config.yaml
num_hidden_layers: 8
hidden_size: 160
n_experts: 32
experts_per_token: 1
d_expert: 128
moe_layers: [3, 4, 5, 6, 7]
balance_loss: 0.00976
scale_expert_input: true
lr_router: 0.00257
norm: "rmsnorm"
learning_rate: 0.00911
beta1: 0.95
beta2: 0.95
batch_tokens: 131072
max_seq_len: 512
Below are experts of layer 3 (counted from 0) of a mixture-of-experts language model. Rows are named router (the router's row for the expert), down (a neuron's output weights, with its number) and show model dimensions 0-159. Each number is 500 + 25 x the weight over its row's rms, rounded and kept within 0 to 999. Numbers have three digits each.
After each expert's rows: "comes before" lists some tokens at least twice as common just after its tokens as in all text. This comes from a sample of Wikipedia text that the model never trained on. Tokens count by the router's weight.

# expert 3
router:474445471491471507497447481502504474469504502488510521522480483528488501466462500485556483463508512561497496510484518475516548479498519507521465498519490459562483501522508477509444503516503500508560475496491474552514488483469502514526529508521508505547482527543501519503517540510537530495492551464511513524489530514468480488481514503513480515515463516494490537466529469513508495509473502553500456519500468492526485526507516517489493532533489498505526551473505448478525510505536512
down0:491514461488499503492523495464508483512505491474466494448545471485459476481462488521516467491492499505496498540524510486472456551530541465504497536475506482551509514527505466533526530524498471516542464526516499512481521533532479488489506550491466496501474495547477539531480500515551520510484501522512502450554490480476521559482469498491503485519522520511526522482494529488525492519513458491550479472471498475499467509513483467495516476528528530469455488515510486511482478530519526
down1:507524475521502497476513528493539505517512512483500496509520517534547512508429513495464533499512534495490473501537512508494501507531479492551496564464498470501452551491491515479508535486501492494523484484501515504503540485533466473498493466509490486472492456483504466476496512527465557542454492482513488519475490517481439502510524416475476505460463455535511535487521517493487483523496476459498465481527481493516496506517488484512495474504512479533476484480497486496490506504510567
down2:462495487525498514542455503500490500485541502507527542510465468544510512509485486543556509492494496529499551499508498495535497514529489506491502499476498520512462477501482491488482522476560533538522485491490534526479516519492528464525505549507532479497466458457486500487508491493496536514484467497539487557495557512514493516519488482526495521556484545483510521509507490456535525515486474536473490559473502486507519543505475503486492478529507480485496511434511535460487499465517487
down3:538517528456505488460479484489511514522534535546503472507471507481517507493500474508506482520486473502515528484502527457470485485501488491515503492453502506477507515503547552491491500491478507469537557504522464530468492495481512513450563449457495490525466495505466534532511468541487484486526515484498453503502519543485437484487546490452494509517482477482505467531499490502502482480481515477525495490512508503450502459534499486518533492483517498525517482491475500534455475455463527
down4:505513507517512492495489471542505500499478521483488488517481514484466486505495490466480505443490514497503473526515493525509513495523496477472476478513457518542509497547522455502519459538495514521470495504504475544517519523481527461530478502533490498498452496485517463472522487493488509505518490559473445560426515510508504491508514525486504522494506489512472466466488563530476512515540497478507505500480527519481509528518466548493498596462552516504479470512498510510517490484492501
down5:499525456498517498490441488483466502473500471501521483469468486483504491503507449549481512466522486477498527502492526490499516489500497469531486508495484520490506501494550472502494526520538510447505462463552531512529507439496510548508557516520513511498516470501480490514536487535528482508466515486487511525546494488501511473514541512467470501501532517493519501489488529563476531456528505494476563504477518461496526512458497495543466511490511461496472468514490517487509460500453498
down6:494482501519519505489536474479464480521451493520506537483493521480505551468564517483491495484509528490513509475506512469463542499469457509503526516501450509498488529515498487531513507496501510492481508545468497499495507487519456504447512497517472514516533494485520534562513536478502481493519471495516517561504528521506523528517536498466505479478532490495523524521502514479472479481515508489535464446560487541531542559494449502495468515524470496510522475490496463519490505480507546
down7:543483499502479525517468490491490504515508490515459476490496482501505487505532538474496531535445489485533545505419517510475475496493473513519464502538457515458520515510503529508495499540547521494458532485512512459515512511549516482458506481491457551525498495478495507503505503492477497486502498502523533505543503488480495452529523524510495495499491519496577518475475526495533519461499476493517510549497514536457532479469509526517498537527473527471498511527530514501546518504473524
down8:445515499489557506507468476494532523493484503498501492499512529476491507480458511538452501481482479464537516499464486476467502474484535466507494497476517449495485506522485481507515453513480511490522484510528528494454440492483506500474549484489528500488525511488477472508501528533489491498436519500487527489513507491507484471494501513453470508463471485521507523501493567523494509506493493497477529524501466532494505506517469483537541563464474495480500531525467436510507478450532529
comes before: "The ", "He ", "In ", "\n\n", "It ", "This "

# expert 8
router:498504494567482457468490529510497530471535478519517437501517507535496517468505496519503499446505496499528518481533484468486514519502510499502536471534506484470472488546462453526466493502498517471565504519452475490539470504490504501528532461445486530491504489544497509479494511510481532506482517527540475509489525440510508509500483486486529493505498504490453477507487500527502512508475490466525522504555490507530480490481514514533477478536527536502521523504546480502524546516490542
down0:532517508524518521524497525475456464478466496475465513514555543549493483514498465524452526523431524545523498503518522449484500477513468489492516509519471497469496519531484503478517537494490527498508451497475485507485477500506526494506495493534539461485492482481496489557503515491549473499485494503486500488488489479538486446519503487531480483476503531508533497523480526504525512500471465517489512516425449476532489525497496449528523532467487526498503511520464514506536479499477487
down1:467485472466504506500482491524534490530513522484520510438458537510503497508528496489478497513513457484514504458506519467474535525511507463493501476498551486532503551528508484495495483470440547473532486487536511494486515497441470530497495484502517469513522520480494530505476525534509492462529475524527496513507522474529504525476491507478477509512485464467504491564511510534498501541510487537479477477513486519522482498512457528510481439515471456473450492502533551478480521529514498
down2:495472524483503493484475495502480508504537504517482559438508508542519508508485465488519436533467482526506487483477496514470478475513521504506479483517497530521497448478507499489499487538541524520493511514542508511490557528503553508477505465520471518569483508482480470528530537515482502476491466482527450523530488522469507495498497464514505519489529447465511517537482471454479469482550493471489528492532488452504499449497502480497513520537523513515480501500522496500486494477532476
down3:496473506522486556498507482475483459515486501541501478511484492531515527514535465501525510469483513513506487518472452519522488481513495458516548479554516556476534526530519520498452510490489466522468459479480454474548501505507426478501493486520471526505460528490460456500499518503481506511486514479501511473489489489503507497491462459476476529495514526534499509499531502480509473553508517513482530526493522548468504446476514503485502469533501499486486492504490476430512511532514485
down4:430481485521478438502469535521516498496509508454508485473446509471521516506503516488504534470541497487552535507508496520505538475535499484491514482503495490506449498486499469512507509471557495510448563500526513526511492466481471507481493503460524482533482502494547503477464470509482541489507518468460501473509517528486498494500476510478463506510502466485473458516519523541525487504493480491486513450522483503557514485504507500519490455495468499556483509499465533513515520492461528
down5:458467481472503497441493507474507523507518524506498466497483455505498492518526539473458545503460524458504516513525524498504533507530435559517485519533508540510536513497463513520528542490541474492430501513497516518494488487523532504501503519520486542485532536490480522527483480501497464495501497477525524496486492530474488480504547496483477469496471483544515511496473449538507468507497534529472519466498510531520511449483525507499500527522517480535504520507499524493478444496487511
down6:498420469505517462485513545506535509473519487477546514522492500480542485479491525488527484548519481519505513520494524535483479512473522474464503489517535504503496456475509502510467497505532553463493491497545514493489467497469489477531487476497499492520504523536507430511488491541509488534487505518487527514507515491520528491484499497472474514491516488467488507491509510505492501472553502465467501500537466498501468479520487478443517484515471476526538490506513488574497424527536509
down7:503550510515536487503492530497511513491522480492519479481516457514480475484471523514474512530528523489475520475479471498477484526478498466474501527520525502485494536489510504497469443492497519512487503465529519464514512514504492511492526500462523433488496512530511498480513444517512536429439519507493496526499527504552537468500495506505495537524549493448515488487525540513538471544507466488514480485472538515483473481488515446497488490481461515496487525497487479555516478533546520
down8:502477485535505495544491517458511494517513498507487478550497478537487514489513494487488520492492485512473454486504476516506477532497508505542494512502476520486565529510511540512466552494492449506529517466479534470487475498518457501523490449552534489554495484471465503499522490487499470545573456474525498510491467513513468512501493463477550435486488509528513514475469523515491484513535533497516503512517532493484500510481527476512477495539547483507527504511480457521504509471504504
comes before: "| ", "(", "– ", "K", "and ", "B"

# expert 21
router:526480479491509500508482486494481515508499475496511515506546460537494511495496484448543512499496522497491452499505511490496464507509498461536506486502472544489498423464499475497460563498517481503537466496477507486491476532475496493502485491533486535510497532496504508498526465492506499509512572494458475518537501499490502510511475525513498509478456474541439550461495519499499509500499472461510500512487480474450503530448521469513508518497461507478524517470510482429505527446488509
down0:497529521508487554485468527495481493501510518528510440496461465505472493498502533525525489491525499493483508486482472504568505522526510503475473499483523504529520526564517520520513478506527496512494545495476485542549500479536524471480538459514513528509513477500489497523522515513465511526515509463517482495444502551492518503530457528493538478530530490488484459463458507517495494432531536462445514497507500484532512497497497530517488505510470489527446510519494496481517487526493468
down1:499522502520521497526519476518515517487440463532502497508511524505513521458519513450488475516518524482539499499480563537469491498549510482487487493462524501483514501551500511466507514492499526559538501507505499493504494486460506541497525493483447500515513505509501497516524524497524488501512493546518507492543508486476534462492476469525483464509457501525502515479549453525529454523484480513526471497551453523496486463504492484548504522509501469479489546538456481482453474473501493
down2:503529510508521526476488460500495481493494478499503525519518503475508502432535554513488505506514501490512494538486450513518521493557521465494521501483486506499500548427526464477542492484535479543481502534438534499513550492514513499505496543476517506533432480487525554503442511466464489460499498470506477508450504506480477472513509508526511552500501502504527485490507511537476507528509496478532510487499506463506481485486515482492460480466483513478507470494496518510472515501495537
down3:470488521489493465505494487500481529527510522467456490501529436506502549532527535448488529458489523505508501489495472462477511465470475513469502548485554512434527496494455543470530464471523506477503479502498487515482512478523496472509498515538513495523523508478489536491525499512546480509501525517532490449501497533505492488471533500475478503540496487486489532514531489508496509481489489502467510531554504466566503537508504513526524501522494504475521488548481496515526524496479449
down4:478461518484524505514501544548514484520534507475526488491509501533486481531428471475479480516496518461505516466490463516493513511551481524511524551512489499533533506505482508478506495481532461496501492466507556535479508520539499533468488539521472501523532503524495473490470541467543482456460483492508540499514503463491506533477447515495497516502484480548503461502471511429495494476507490560535481492524484482518487501498491521493481500496506517525493486495527491458487483526520533
down5:471547482520480484514520506490465525528486494478541488479495462507448531474510502524483510489497522543495489502510489514473551527510455499520513507503490447507531463493508480511552492492467504517495523547484478488488512481487470497502536515496472489480532483501495474475496487507477480564554515494492430484478541462494524459533526516497477535499504485487539498524469502490436509500501532468474478512513492516531538468472508489462496496485448508519530475469494509455500522494466530
down6:473494508485482477506530458495483495468487475522486489522527547477495458504465485497480477518514480493504479476493499486480479487518514487507520508530515479445477502547522560509488450479514528550523472495498525472473530509513459537508521505475475528525548486555501480497496469495466477530516469512480484563560481513489432497456503516491463496520474466491484493450528511522505495505498531518521548477494482494498528490517527508516519511477472482516491524523482515485545479528534477
down7:489548516481513465487514481518484488504490543489485489494539481479474531530530545481543512578491486505510523470492455453480477526504510528492509484491532556512471493523507525468500496520489509504506490475528517488508512474484525489527453500543514520513498512490530513448458487486539472484512494478478541500504542490493474520460512481502482482495506543468527489546474516528485514520534530485431509510486526505552492526492523439504514478501490509510511455507489547516522488493487477
down8:498496492485513518511494473518484522508485526493547464529509491486480485514467545508535465494509524509530526512509559565515514475521491482523513501523496498492485508531513487459484482530488487521501477512474493506501503513467468482463499479539494540572506472481480473507517509498478504498526476519469532486520519560481553519484516462497479491482458478534520469480513547495544452492449485465526491510507476494525512488479441524498543514484474510532469481494529470478491524459510531
comes before: ", ", "–", ")", ") ", ". ", "\n"

# expert 1
router:501555482499497523523498501504498514480446511546510508505512509518508504496449506497495496442494504499482439514473512491497496518524507483449519491507499490524598505486547469505522477492500479517483536522506490507458490505500489508497524507514497465444508540540512507493490536495476539483496542517502531529546474496480480497491491524516471468503504493506486521486511507518506486483446506445470498493565477525485505480512488521484492498502484468494542519459539498428511512543494523
down3:504480518526518525475505509512500474511443492516511513495494513422494506494507472532532462471503480462497480479518474472472490469512465495496550528501461530521513469525503526477475513491452503454484488490491521504517515513502528477508513502510489482529481486513506527535495491523496510549493485466530470527496490499512478452480481496497504538541497508445512501492497514540485463472503529415507498464529504527519491473471531512488493444468515497506468518460479457508509512546552521
down4:502501502480488496569488506473480504474546514462539499495574513484469492543499434531469493466499515516516502497534468507453494496508501505528500504511510539512502498470549456504546465478543518496516490507543498470504498501510532485504497455464509471476513497468492482472521502490538489470562496515518557501473473516543513520497488494447450498506480490506499455511517526482528500509497515516453528510500481535484486479517464509480549511492497497499461470492492498500505508485477523
down5:489479522533525508482445477476462476487478476514494454492486491505562495492516511518497507515525491493478525482527530555522514506497521508493525503536514505476520480517522488526484470522462496525498530534523464507542510502508531471526560497462555483510473517524508533500545490484550441505490531465527490502444463471499492466503473480473500502498531564461510522546446477503523494498490509511535487505480459503507490490463505478481528516516511522508530478499501507526536479497510496
down6:502525509469531518520503528530511511475504531490522492457499511496518491543500477509499502512545516517515480489523475441492530447511514519484492491484463488492516523461515495448523480489524471526499556514526467523502487499514486520501498558513503475484443484504478509490479482503493485509486514538518548516532508523493521494482550511500442485469481552503520490478495558505516555489462504531458465496508516521472532481514455479491476508531536471508471508554489523534499545504502479
down7:466529488481460474545452487530537527506468522500469441559533509501487502496501479515485540512496512510541519545499453511552491533475525491519508485491522477511470502521506504477534468482504487478489517471453523468505551509510495487511545473455494487485542491484529492472475513546493500550520469464513516518507508475473478519522507474481514478474503513517508526483511460467526517503516480474497474514494498458502476518487531515483493454566466463498485487503482501493462528487497500
down8:490528488492512502488544483511532517488479504501492515514474508531493506453521488564509490487480542454547467512500509487504503469527501518484478474476487557556469485511514464513510496486440521516556490506506533486477442513501513568511510513491498489475484502475495526511517490543536481512514536478504509561467492485494516553484458512462503550473487475512490485485536496516479495488503518483494463529500499446510511524519476511490502545490501505480517537512474466474471512542489511
down9:521540518481502493519503509495492498478466462488532490519522472556498546504525508508481537474469472503494526486463475500475564467538484494516458522491525508508510498581475495504509494504480517475490475469505500463520502522489512475516462483518472476471502467555475510502511499476475487484518493486457537510490508511542483479482475457481495479485491478499501523489554516501496488499492545525518524472512458518500563500544508488482493466523511547533537524544487511475470456475482519
down10:493482481522534482466483520446495516475525478502506467517496443508492481460493500533506506518472511491479529498513495536505503531544515522503489526492498514537525516533535506541539500520504487573494533475505528505472488486484480544521569507465519552517492504491506505552513476497513531446492499497481466476508507507543505478443507516535537504485549448498491461476497534536474491481517480513509488531503485504495511491511463529478495523519519508448520499493497453527479472492511493
down11:507492508473505540484484499500434531512502530536543506509458512547502523486462532474505491495523506483519500523493546470505541510508450504528468474507503512483547472463525488458512518504474484521525486533488503512451487483502530481518527480483478508486507453501522515520510487454480492486499500548487489486465492475470515515483519527518462510491509503467510500469460524472475548486522496563527468492482528482461551518477518476448484497479514516492508487550533480484526468470483478
comes before: "| ", "of ", "(", "\"", "0", "H"

# expert 7
router:485497454476502480491494506453482481470487522483482503491501501464496528499550495466560507538517508485535462492486496514463488503492523497503470479495500475489522507464549502523536504514488489490509485533501515500534474509481572480442510494478517505546496497527492532508500486511465479531500537494520483498507510489487510493479461496521483498525510540470494572502477502509507497499472519476483537514556482460471498488512533440496497459486460466514521507507480453480516481561559505
down3:476494498474513480507498509507540480507547488491498479501483484504492455519515451472459517521539525505509491495496535480466427494485526514512473507503482483493518500468526467492511519507501492467504528442523499517465543525502526545483487540484448483517542471546488480509485524501505505510500505464521521490493473503510505564530507467488489493477514464474545517508554484459459515482522516512456502464514536527506536484529503470511479516507487494518487547495525533533522468516533546
down4:502469489500502493531529494505508498529520548482479518509481477498527470527535464514513538518509494474496516483478531485436533518495546498500512528495486535472524526501581489507490530495504454501533491516519502514503498490467511471526509529506470517501480493513454500520486557458528492466494498506498553462451514483493510507478440504517492515517531486521503502521533536448502519487493512503506497507469518537477468526492503505467473531510493568528488527468526528521507505514499564
down5:522486505505525476500474513517507524504508493508516481507497502491502550503495512519485487528522483471552522490509504482480459503503478489479481527498545499518522521497518533513490465524502481444496491511463512472504493522479475436516541494485476486470547541504514511503486488528535503486509501537487467467464541537449517501496513442498493487543502478534487496488440537519515502478446496514560458532480478509524521533507487529523460541506530458471499528526500470503504454522464477
down6:520489490519496505535504480486519514548510520474534476512521483505492524463470564464504543497516500486515557494467481524499486484490481488522517494502487513547500505484523480499493472519512532456503496448540505550468488496495444493514510481502504507468540543453479471499502460475499490427550529470504496541526558467475480495496507494492498500511498451534513501525478507467482502498468481517476519504488501517528471493555483484501526490519488482521480513537459503500549514469505523
down7:531515528495490539512491514508488491471510464487465515511483493515538477483480486501476476470487490519461514509544504503505504505525491516519502497538481553448487496548542453503490510531493443529492503533502526490527534545522515501489468525491531520513481515505504502503522477478483475499475549505507493458492475533524543496480518470519541508510522520486544527453492506523477499459522463483525494519475465499462508508469488490523448481468470555482508495452508522527481505449468453
down8:516480519533491551552467491485485508479514529505463529541519479502501502545477497520518473490509505505482497473504506507517527516498523494524498464527460489492528496472542475547523473529515478523495514558538524510547496488503527506480478534474542472501486425483498467490528489522486494461528466482513521497530496498502471490495470497463468543538493502473536534477542472522536488496518462527510509525498496498484528479494499491454516499455487557547462490485509468474490501491517479
down9:500500511528509467504464495494497501537481465506510513490500487456434487488516507550495549488532526497508479500483427505510495483499538491461504520480476514516525518468471504520536526491492531510486466471463503490535520506515490501499533532496509451501501508439517514503511510502548467475428544482502495488485475508535512485531485519521519522500499504512530539467508495493475486495474511456520505510534500522494469507521523473469494494428494486491534496507480452486523432496459491
down10:507486531485535510502491484479504518497504509478542490473502532507498517499474499470429494522510510537464493472466502523498503488518497550503462512481520576505518471525514524524506469490437484520503491527488513530504536507517524460484494522519506484500536502507487503518511509488490508554495506522479491467509482499465480502508517469502457520487495473467500529511519518494466477513531554489493461520452540512472554467538488459475547523489481492482527451519557528482479516542479518
down11:484486485522518532540500512492496524493515507484522521529492461497540529531527516474521481509498509488503544514496477491508525491477486518512523494461501455489468513490555490490554528455556497481523493534492544514548500454523522522516513519505510493548484463504546532522510471485483507484517519489517531529525449502490496482512516521501504482519501485475493496471509500511546520520507501495496467467486498534446503483445466464530512456502442522479518493540532478548468488473511454
comes before: "\n", "(", "|", "\n\n", "s ", ") "

# expert 2
router:487475458501498502486508522481456452498489509563520513482500527500490496469509488499485445461513503507435480497503499555545504512490509493497494488491484476521488492481527528491561532467510503490553525477459468484521490489463546496501524512499476527476491556474500483512478491507492494523522506465478484529550467492438495503540474514499494462502509466502463531521491491507495496494474521478483479502494530493485511457522478495483482490491417483501473514498536481507539498543468494
down0:497415514535456470517538489441529494450522473534500496515523485482541551512529528498506496515493505504464530500524481517440518493509523491486488497495520483500499500476538493490477472495512506512474499496496510520522461494488491466450523498518471552508507487514525476490504545488514476531518528494511464486471495527506489488480489510492537488535438466467485504515504536497523493487481488477482528542517508527509518457502494516502505521465531492551474505457497546496543446505511510
down1:496543494495484492528481482515508458570514510478531465503496518519539515539483488513499483506481510488466479493527513471521501510495494519514529478479481544499470513455516518524546478528505454441478471484500536487509469520522438537498512495496485526523520514521459509517496479518464460528487509458505532495516534532491467498466471475536507491486491536540431451509470518485484507519537515502509465492497465509468501512528482506497486458477512492513493512536480527522484472503537539
down2:469494463464541539512534517509520470518542488497496501514507502525499509498480509513532444516485464526500538497490501484506497515513517465485510489519526513499482514491536474537488508490521479479538449534490510507439551511469476528527561431463484485459528519506504476497486520485477464511495470464507539535501518514499494556531465505501488513510501502547480521521490529478527521469478505504472481500513532518430497501502522470500540537492511476481478501545521473509468485507491485
down3:525528552491470490472516511514500508524483511516474497482482510468527480516484513495545518463499526490462555502507554490487528517525471466510483473487481517491545515472516489488511512472503524502470539503543501498511535500497499457505492504487497493498486518484544509490495545546489484488491524495432552456471489494510522516489473498542504499549523508510481466507515496488464430530517484499467486487470538542505566486541498489491513519511538497509535528496479521538497554473486491
down4:497479514509538515487504542481478536538458494507530527472474494502505507474541444475487517484469512503494511471528517498490471558519458518462461539481517495488512521478481489533511498488517503484492490540497486547499504469509490493491491535525486499507485534499529461543515484541476495500466503526526474487546489506505534494505492521534520494504439509497514510457535499501479526473469557466507518534482529507431491452556500520511492511482509492520519473446504489475500501462522472
down5:525513510507499473505504508490501535474514497498515468490569509466496480532509495508484521463501521509495495493510467519531516499495522520516487534520523476557491465467489504472512452503497531475478489488500462477505515536518461471549523501483521461504510533500560468500545507492507468495547505470535509505495516466508488501466443483493498527471502497524447508524475477505482498495498575494491457525528504529533522491463485501526453537523478518547527511477529517501460505527454501
down6:515481470516474489528502522479493503505492459488497452490485480488521468466526473509518481511512547505493489524523499496533530536476514511527551532511472521519455493498531468487442505439484496482526534522514511510526535497542462531536496513471489502489499455534482472481523487532514501516478507438480491526481514507526488470505500521470525501528506503518511501487544455492553511513494527489485508505505520532505507526535498487412513475519467510506551484460505524496551521516506502
down7:479555491524541463530520520516500493479484486528528493501483475472503513514489512459483461515504484535515484462493539530517479466500547462533509503447480460496523532531480526518525521479458500488478522469479460534462547506495488502491509495532477499465520481493491484522496505486532494509529473535464491519519474473553451507476490491491474493507529452521466504509495527511516523532513510495470559542499482494518521510507503507516504499490480458424501503509470533546491483471497487
down8:541479488518516482484478535513512495541494472497521509490485520475509460477530482490487501472544494509510497494530510479516543468504483481510536529500480503518439451514510475513486501545505498527510493453536501519547532489501502487497520521496537508518506507550507505511548502474526500478484439506529454477542467475514509533535499494487477492501456516493576475515466508479533511508487528529518496492466485505525510541535479537492479497447470518487459497508501523434487476507528506
comes before: "| ", "the ", "|---|---|---|---", "|---|---|---|---|", "s ", "|---|---|---|"

# expert 20
router:493521485487492471538506503475498472516484505529485491504541505501484522497539518477505507468498523512476476520494530526507546516432513485511472477466438493450496512499516469458490506526485505482513487475507497490524492491488527480507509498461534486498494531492475550502534499504461501528519514464545485501505493504555512540501531480470480542495518438529497460467498482506497541516527508457523432498532506472516517517480460491538455483515505534511512496480526451471491520451503528
down0:538467546511520528542492548501458506500491454496460515490489509501484481476499469492531459532488491499517534493519510467506515537498465450504539515510494523505509539522523494528479486517471508520519533511506483508509490523508487517480463497502464507499461525509519493441510503485525501499489491530487462514506459483520578510495520502466495529512496514513534544481543480477500486512474537500527507508458474530519480513495545497535505466475448502481529470466469527485541499454551514
down1:514510531485490473479498512490502508518452500518530430505501466478529494480511491506529459520513528432515466487528529520529487507511515514499472533523445534484515489500510489533497505516497511475462547503542541505521531485503483514574522472500518501558534473458540476505518521496509522469543540514521505481469512526508496491530525492484510472517511477525494482503525460487430486479482539520509519464480483457504531502532503479478503473478517513479519509516517488495501464499517475
down2:510453472478515530506478509477459500468501496526457496512503500515517474475503476488491534485499477510497467484497459489543483527477533528463519529504495484522522493523508444528475489486483512509510497490503503515503547510504457464507482506526507532546529464469576481528467508509468508491504523514505452477465504534517477508489536519495512522496514518459487543503541494462502472482542512467470504505467514536493506504472532468524541456457468512486488530490496477525508501560522548
down3:504500523490475525508519469522537499494450521463462461566491533512486476499477515522509550517496534477467529484513522485519492493510508474467476494467487524511506468461503474490512500495507525483470468461469472531505521513478473501505494489506530497533514472459522534499504492512507494515510466516509470489515510498525494492535512496474501497511486504570488453498502542544432498476494540493503505534472531479501484459510448500534521533474562476456503494513471490491489543546487492
down4:525510498475439527512479482493529523477543511435478480526508510472488469510478523526508506488476473519502511487512496511499554463477527527517471442502505487456513509507477506514523493494507537509466467483483532483466451547501529526491484537502527526472502491512498496508457503531514524462521487496463507495445518463486500498509546563533529498546455456498521501496510496506471514482486519519503501516483543499532498540524501530517517509506512488507516487471485544488485520469486442
down5:511478496502462488505489524491484529483507462503523504478477499548538438495468493513494517478496484493488493453498471514478514466496494492538498527483492509526565502513465509507549469535501443470491434483462516467489514499468517488476507489526487535509523501478470468516480502456478506498478504520488519498508539504518522484502500501504502492518524495529505509522514522542499506450463487528508583494502469487473506466536481540503518537464464515503502528514455520506517460510462447
down6:503524538493490527491538506485515499503512516501518497483505534512522508522503516500538488544475529526463504569503498491509506513490468467483499516529528485491478528473494549484531501507453477497428490489467455489475526474487522492520464502491491510496509550496522506503508489495504494516458515493453512519542512491513478485491473465557505532451549498504479499500538529543521521529501508493526473474533491483517532482509467526526469498531490443491516485476537434479472469461482497
down7:490519532492489507523488451518503501505503518537505498490541521547490509536554512504493450554492499483478523509509487495505457473535504493539502453501503486541513514486544514448493462529471520494542458543489518541509507494520541518490490524506524496505492508498471502498516466473514489503515489531510504480481489546531549516513456465494470507457545512441491459520551522473482503533503505532471466466473459509501514534524471510525536520514486500478490491488470485512470531500492506
down8:515517512519502491508510495479505455488517512491500460487550489491485505479473466478516501527498509468536500490529503512503495459467563486510488513464557492533490470526530496491536485472466504457525514512515486472483513473520503483477496501484518515502504535459494507494544485502471495526464471489546498500453457556445461513536536465480497511486502453510531463514516477537507507500483500474524477514501517508519532461498455502528503485434503476489540500467531490483468531480467535
comes before: "- ", "• ", "Born", "Country", "Coordinates", "Species"

# expert 24
router:500473493500522488491513516487506454447496500544497462517510492469498512486527521506494482534533535533505535553480500497475600495503483491514491473517509477524531465466551479514494463511508497503541494482469490534467489499471511505470508511476497488528495497492487497483487485504497515496507519489488502496520522497565483449453458517515454485518516519439501574500540506502507540497489487477519481510500500500529510493468499466464491540513434483486524513478500486482492509528527495
down3:523518499506458503501470519533506468488476510498510476478475494463479510493506494485505525441542481474549504520506482485480549501490506495466533541534486477492503506485478480435479525496548529448485529478544492520528487465508450514555474485487508504498502491493533461492481508478524504502487520497468495473503470493524459537476521528494483523534494476524503531508533493498504523504486497505466520461502516544448474533477526496519481498515449463522477525504473504530530447483496548
down4:515481493532548468508497517505472488466532523495496485511549497501462478537417497523458515494521499490507527498497522503513462453505512472536502533493491485527516485480472490530509508506490538526525505504528469514468469433480521530469539535504479501515516530502511472526483445468512499455525515502496499506487487493516500482459515481525494485528486508486464499478472513470486475536509500470501470511505509478470487520505466488460482515495497509528545486535463488569513433492517477
down5:496505511470491480507507481532498482544466488516505462520484487453515506488523523491462480493456471500512485540510525522501492503501471521509484483460515518525540454480465502492505532530478493477475515495516513497459507520456467483579514527489512499502488489507497519559491549482481501542483475508475456559473495478497473519530547459495501489487433491520507519497480514461480486494507511462489503463538478505505445503484494560517510508465504500493440507517469509504488487473484483
down6:478533492520525487487500506525510480517465516476464448518468479552535534451496531468500488465482437506480484517496475550499494469487487538481513503503485509518501493503486487498520476498455500494485484542510553474473527503517483525513503488547528491485482511494530531507509526544477532484487475440490475512449510517510483471473523511519527471521489522506489517483502473483511480516529501481505532521510509527460486515456523492502525488490462508513502512470486505453539529462570449
down7:499504484488486528504484515464515469475469482517530537505529501537466475544508477508509518472576492486518488506516549506509531495494479490506468501492519484534555530510519519522540527512531494471505425518472471488530497510529478499535480451541523453504505493514508500491499511484480475483514466495495511491460522452557484486504496523509506439516511462475483559503484511479492509505484497495472513529536517504547492469481512493488508495526490523521509508537496527479544485485441493
down8:513527481504480514503514518472529462480489515503525505521523527465549483497526520530514490498566515531439483547495521525555493497493481485494486546510484476502496465484497541503532508483518513495456473495507467529573446486515523447488486524495504498517498518509514532537474506459497498514454476501489492505488497476490473475515504511551539520497496531455481487522496490518500474497467461525504483499520482479489485490501445515492492548470543499528540521500520495480497522536482447
down9:477507507497505488486497468502497526466431491480454502511532496505509490486506491465497495522448508481508493441488455470450514457479455479515484460494518528540483529473477530468497476532494493471467516497505505520540497466508475492536492446497477480506525524458525497504493491467435528510502475506520500471470535509488481516494490501508485532493511484514455530512493541567496505437465519510497451487504498522510520535486485481488476485457509489488513494478489496464519450502514485
down10:466480522503471513563505485518487518536507483509512513523533498515463491475493517537529523517485474536500483571515510523511460501476525483473497498495518521531459471491496501514491509476500489519484512523517513506525465485548515537484475541528477501534537514492520503522537495496539453483520482531501486497540464435499464486478497550504513494503510498513536529465532457510489467477517457485530530460519459508503506513527500497486493481434509509487466457478525508473485468538481487
down11:497497510499463486508485491486528520475489541525471473550524487503555506508502451508506541522475528496545494489503513503458471468507472513477458437495471489485475479457501493524483488462520465504493564524485518549527512471472508529497516515475455529491528510479480513520498475513467501502501496482479501504502489507500524439481530536461479480497454481523557483494510503484497484518475500501486526520527507478464511533498492517487542516508506487535458498567465550493475510484516491
comes before: "| ", "|", "0 ", "1 ", "2 ", "3 "